Below are experts of layer 4 (counted from 0) of a mixture-of-experts language model. Rows are named router (the router's row for the expert) and show model dimensions 240-287. Each number is 128 + 24 x the weight over its row's rms, rounded and kept within 0 to 255.
After each expert's rows: "raises" lists some tokens whose logits its average output raises strongly, later layers aside; "mostly gets" lists some tokens that are sent to it at least half of the time. This comes from a sample of Wikipedia text that the model never trained on.

# expert 32
router [137 166 118 143 144 146 105 104 143 135 122  87 126 132 122 139 113 162 135  93 112 131  80 145 103 147 121 124  98 141 156 116 116  97 131 129 143 144 155 160 132 129 118  73 155 148 103 110]
raises: " and", ",", " (", " in", "/", " |"
mostly gets: " India", " times", "5", "86", " Dr", "85"

# expert 9
router [100 143 154 153 121 150 136 154 128 103 132 122 115 122  80 124  68 123 132 141 156 172 101 171 121 189 156 116 175 103 114 167 153 170 140 145 158 169  99  97 130 112 139  93 134 108 128 148]
raises: " or", " -", "/", ",", " and", "-"
mostly gets: " Yes", " York", " Canada", " France", " China", " Japan"

# expert 1
router [129 166 116  82 116 144 110 139 117  80 106 135  87 157 133 170 152 120 112 119 106 101 131 144  97 139 122  83 118 125 175 148 168 134 181 172 156 134 112 111 154 183 114 132 128 104 121 165]
raises: "l", "ty", "i", "en", "is", "m"
mostly gets: "″N", " De", "av", " Br", " Z", " Mar"

# expert 27
router [117 179 109  76 139 145 108 128 141 132 131 130 140 134 126 101 117  96  96 134 123 131 128 130 106 111 152 168  95 191 103 120 113 174  92 132 118 104 129 135 130 114  80 141 127 152 149 108]
raises: "-", "'s", " (", ".", " |\n", ","
mostly gets: " will", " would", " to", " again", "2", " further"

# expert 24
router [183  99 173 106 167 141 115 148 118 155  92 135 108  92 144 133 168 130 122 101 113 105 133 125 103 115 140 156 141 135 140 145 123 149 118 158 117 111 114  94  95 116 122 172 141  98 141 120]
raises: " and", " ", "\n\n", "i", ",", " ("
mostly gets: " November", "°", " August", " December", " April", " •"

# expert 13
router [133 117 150 107 145 126  87 118  88 132 144 123 147 149 133 148  90 127 156 161 158 222  92 111 154 124 164 134  87 127 120 122 107  96 116 101 126 125 128 137  85 129 121 136 160 120  98 114]
raises: " |", ",", " of", "-"
mostly gets: "or", " will", "ur", " may", "ly", "ast"

# expert 15
router [142 116 119 139  98  90 160 123 137 141 130 101  80  91 119  98 111 148 124 139 166 121 137 147 155  85  94 160 153 164 125 124  98 120 125 111 142 115 128 146 129 158 138 171 124 107 143 142]
raises: ",", " (", " and", " of", " in", "ing"
mostly gets: " name", " t", " c", " time", " C", "°N"

# expert 11
router [114  94 157 136 127 133 113 117 137 143 169 153 138 117 124 108 103 147 140 127 153 169 129 112 138 158 106 129 162 114 119  87 150 127  97 123 110 161 136 124 146 176  80 119 143 159 104 121]
raises: " the", " and", " a", " ", ",", " in"
mostly gets: " played", " won", " began", " play", " served", " built"

# expert 44
router [110 174 125 148 126  80 140 124 117 157 120 147 136  99 137 113 118 167 132 147 108 121  95  75 148 132 104 134 132 121 114 106 110 123 156 140 157 126 121 170 133  98 110 124 152 103  98 142]
raises: " and", ",", ".", " in", ";", " ("
mostly gets: " U", " World", " American", " States", ".S", " United"

# expert 8
router [152 147 129 150 107 125 135 130 108 112 134 129 141 135 120 146 176 122 138 111 112  81  91 129  94 149 122 111 139 176 122 130 118 143 162 139 144 112 166  97 139 105 141  92 120 104 139 103]
raises: ",", " as", " in", " and", "-", " to"
mostly gets: "ch", "f", "S", "p", "K", "z"

# expert 43
router [106 111 123 106 126 127 133 128 161 111  91 131  83 128 146 125  89 118 119 157 131 152 122 140 140 118 157 109  81 126 150 120 126 164 127 111 110 150 123 122 132 138 132 118 123 165  85 134]
raises: " the", " ", " a", " in", ":", "."
mostly gets: " is", " was", " are", " also", " were", " has"

# expert 31
router [130  98 106 150 142 121 127  71 127 136 150 130 113 134  90 129 153 121 110 191 108 116 134 144 102 102 105 137 131 134  98 159 151 119  96 130 105 150 139 110 130 150 138 153 113 130 109 148]
raises: " in", " of", " as", " for", ",", " the"
mostly gets: " not", " only", " about", " well", "°N", " can"

# expert 40
router [134 156 151 126 141 142 116 145  86  95 144 170 103 126 152  95 119  72 123 127 109 109 120 105  97 119 110 150 139 171  97 148 107 148 141 139 165 117 115 136 125 120 124 101 139 116 159 134]
raises: "196", "197", "195", "199", "198", "18"
mostly gets: " (", ";\n", "\";", " \\", " ;", "("

# expert 33
router [137 125 180 147 132 130 112 114 170 136 167  83  86 143 133 128 131 161 133 168 158 116 122  98 131 119 156  98 133 138 160 121 125 135 149 105 126 123 119 171 125 106 116 179 154 113 153  96]
raises: " in", " and", ",", " by", " to", " for"
mostly gets: "ay", " end", " Red", " River", " back", "aw"

# expert 45
router [ 95 137 116 112 151 115 119 117 141 109  84 139 179 104 129  90 146  82 132 144 101 159 117 119 157 107 192 122 155 136 146 134 113 119 146 104 148 141 152 143 128 128 134 111 145 156 102 129]
raises: " given", " not", " also", " chosen"
mostly gets: " is", " was", " which", " he", " are", " who"

# expert 12
router [141 100 153 166  87  87 111 101 101 130 136 118 111 101 137 114 133 108 124 142 118 110 150 137 130 153 109 163 127 133 134 118 115  59 121 148 147 130  92  56 154 122 180 146 120 141 118 141]
raises: ",", ".", " in", " (", " and", "\n"
mostly gets: " Time", " year", " Total", " Date", "31", " %"

# expert 34
router [100 132 144 126 155 147  94 113 152 151 102 122 171 144 134 128 133 118 176 123 131  88 116 143 126 126 122 135 145  83 151 138 122 108 124 140 135 141 139 136 132 136 128 139 157 136 137 130]
raises: " the", " he", " a", " in", " it"
mostly gets: " which", " that", " who", " it", " It", " this"

# expert 39
router [ 95 136 128 131 121  98 144 175 113 132 108 116 132 169 126 121 116 135 114 122 141 126 133 120 160  67 128 123 144 121 140 145 112 117 113 200 150 157 117  89 133 129 119 109 100 139 116 131]
raises: "==", "===", "The", "In", "====", "-"
mostly gets: "\n", ".\n\n", "\n\n", " |\n", "==", ")\n"

# expert 4
router [162 148 142 102 169 111 140 143 161 103 177 116  77 123 122 123 117  97 166 136 120 145 116 144 102 131 145 146 142 105 125 122  94 122 125 153 149 124 113 124 157  87 149  77 125 114 109 130]
raises: "und", "ural", " in", " List"
mostly gets: " P", " R", "=", " m", " M", "′"

# expert 19
router [ 76  89 130 115 146 113 122  99 114 143  96 129 146 112 125 134 158 138 122 125 156 128 140  87 103 122 142 178 153 162 125 159 117 140 162  96  81 154 136 128 111 124 191 111  88 115 112 126]
raises: ",", " of", " and", " in", " (", " to"
mostly gets: " University", " State", " States", " County", " National", " House"

# expert 46
router [111 130 173 130 126  96  92 143 124 156 130 115 126 122 115 129 120 123 167  84 103 133 161 153 151 124 128 134  98 143 163  99 110 147 165 143 124  91 181  79 133 148  92 148 145 149 142  78]
raises: ",", " and", " in", " ", ".", "-"
mostly gets: "A", "W", "H", "R", "^{", "K"

# expert 38
router [ 78 117  86 108  91 112 119 122 148 115 105 122 155 132 104 183 134 103 151 144 109 170  92 107 138  84 156 133 128 122 145 124 144 124 126 117 104 139 111 128  96 121 150 122 122 114 164 123]
raises: " ", " of", " other"
mostly gets: " an", "The", " a", " two", " who", " The"

# expert 29
router [140 120 132 129 139 133 150 137 156 137 111 107 125 128 155 131 124 120  93 151 129 139 146 126 134 140 156 144 163 102 101 130 141 181 138 101 126 143 158 128 124 141 148  73 131 177  97  84]
raises: " the", ",", " it", " in", " and", " a"
mostly gets: "ing", " built", "ed", " held", " down", " moved"

# expert 16
router [120 154 109 125 117  65 127 116 127 114 103 133 122 107 127 180 188 108 113 145 117 108 113 121 108 123 163 152 144 157 104 148 104 154 156 118 121 131 124 112 125 109 126 144  80 123 114 127]
raises: ",", " and", ".", " (", "\n", " in"
mostly gets: " The", "The", " New", " the", " World", " American"

# expert 23
router [ 85 157 100 148 104 141 139 113  68 105 130 113 148 101 132 163 139 103 139 138  73 105 108 159 157 128  95 134 144 155 152 133  74  97 129 109 145 109 147  99 133 123 139 151 174 162 107 154]
raises: "0", "1", "2", "9", "7", "8"
mostly gets: "200", "201", "202", "197", "198", "199"

# expert 20
router [129 141 130 127 100 126 143 127 195 130 128  96  85 126 176  86 122 114 141  90 128 130 168 167 155 150 152 149 147 150 135 161 189  93 126 110 134  92 123 126  96 108  96 140 106 108 173 125]
raises: " The", " ", " A"
mostly gets: "-", " -", "/", "–", ".S", "|"

# expert 42
router [ 94  92  71 108 150 149 138 103 161  96 128 127 105 137 147 142 130 141 107 110 162  94 126  92 122 119 139 154 132 141 103 122 138 107 114 135 113  99 116 160  58  95  76 105 114 182 116 146]
raises: ",", " and", " (", " in", ";", "."
mostly gets: " years", " work", " series", " career", " life", " year"

# expert 30
router [123 153 109 133  81  90 113 126 115 152 126 187  63 130  91 121 157 138  94 153 143 111 159  88 141 152 111 105 136 123 112 117 114 170 133 121 116 105  94 160 135 101 160 178 160 104 169 138]
raises: ",", " in", " (", ".", " and", ":"
mostly gets: " film", " game", " Street", " album", " football", " music"

# expert 35
router [151 151 109  76 107 149 151 117 134 158 137 119 113 149 126  75 150 151 155 164 111 135 131 115 141 135 143 140 150 160 122 166 135 112 125 176 147 123 128 107 148 120 170 131 146 101 182 138]
raises: " ", "1", " \""
mostly gets: "-", "194", "|", ".S", " British", "195"

# expert 18
router [155 137 145  85 138 123 172 112 128  89  60 149 131 104 126 146 135 145 105  90 113 146 127 117 168 118 194 152 121 115 153 111 108 143 146 133 103  92 108 159 117 153 158 130 118 143 158 116]
raises: ",", " the", " in", " for", " and", ":"
mostly gets: " •", " District", " them", " members", " named", " family"

# expert 7
router [153 126 144 122 128 107 115 105 126 151 137  78 116 134 138 138  64 168 121 126 106 107 113 141 151 124 121 149 118 143 119 124 121 141 137 151 123 161 151 119 154 147 109 176 152 131 121 122]
raises: " and", ",", " of", " for", " with", " in"
mostly gets: " him", " well", " Team", "z", "-S", "He"

# expert 37
router [125 120 119  94  83 144  96 145 127 109 134 153 140 120 135 124 116 110 107 156 110 101 135 116 163 135  85 171 125 155 147  98 126 180 131 149  93 115 125 129 146 149 107 118 102 123 144 127]
raises: " and", ",", " to", " in", " for", " ("
mostly gets: " Yes", " species", " public", " main", " government", " football"

# expert 47
router [127 134 118 116 161 151 155 152 163  54 154  97 176 191 131 125 125 109 113 103 157 124  87 139 120 152 122 145 157 157 151 123 124 144  94  94 147  94 156  95 159 125 130 129 102 107 141 137]
raises: "b", "k", "c", "st"
mostly gets: "th", "b", "nd", "ib", "ill", " final"

# expert 21
router [116  92  61 156  99 169 124 156 171 119 118 130 118 136 139  95 133  74 137 161 147 104 165 110 112 117 116 146 151 127 136 118 119 122 143 100  99 109 141 146 109 112 115 157 141 112 109 138]
raises: " and", " (", ",", "\n", ".", "-"
mostly gets: " end", " De", " un", " co", " life", " design"

# expert 2
router [145  79 213 145 106  94  80 148 145  81 123 162 145 132 153 136 103 134 142  91 131 139 153 151 122 107 172 127 197 117  98 143 121 129 149 109 112 179 133 132 130 125  79 159 143 119 122 141]
raises: "is", "en", "ia", "/", "et"
mostly gets: "°N", "ard", "ed", "ut", "ue", "let"

# expert 0
router [141 114 192  97 104 115 134  96 113 135 143 118 175 177 126 123 103 150 110 101 160  99  73 129 137 145 141 145 133 137 106 110  93 160 174 133 129 100  84 115 111 159 108 145 105  97 166 131]
raises: ",", " and", ";", ":", " for", " in"
mostly gets: " Street", "ley", "ina", " James", "ana", "ville"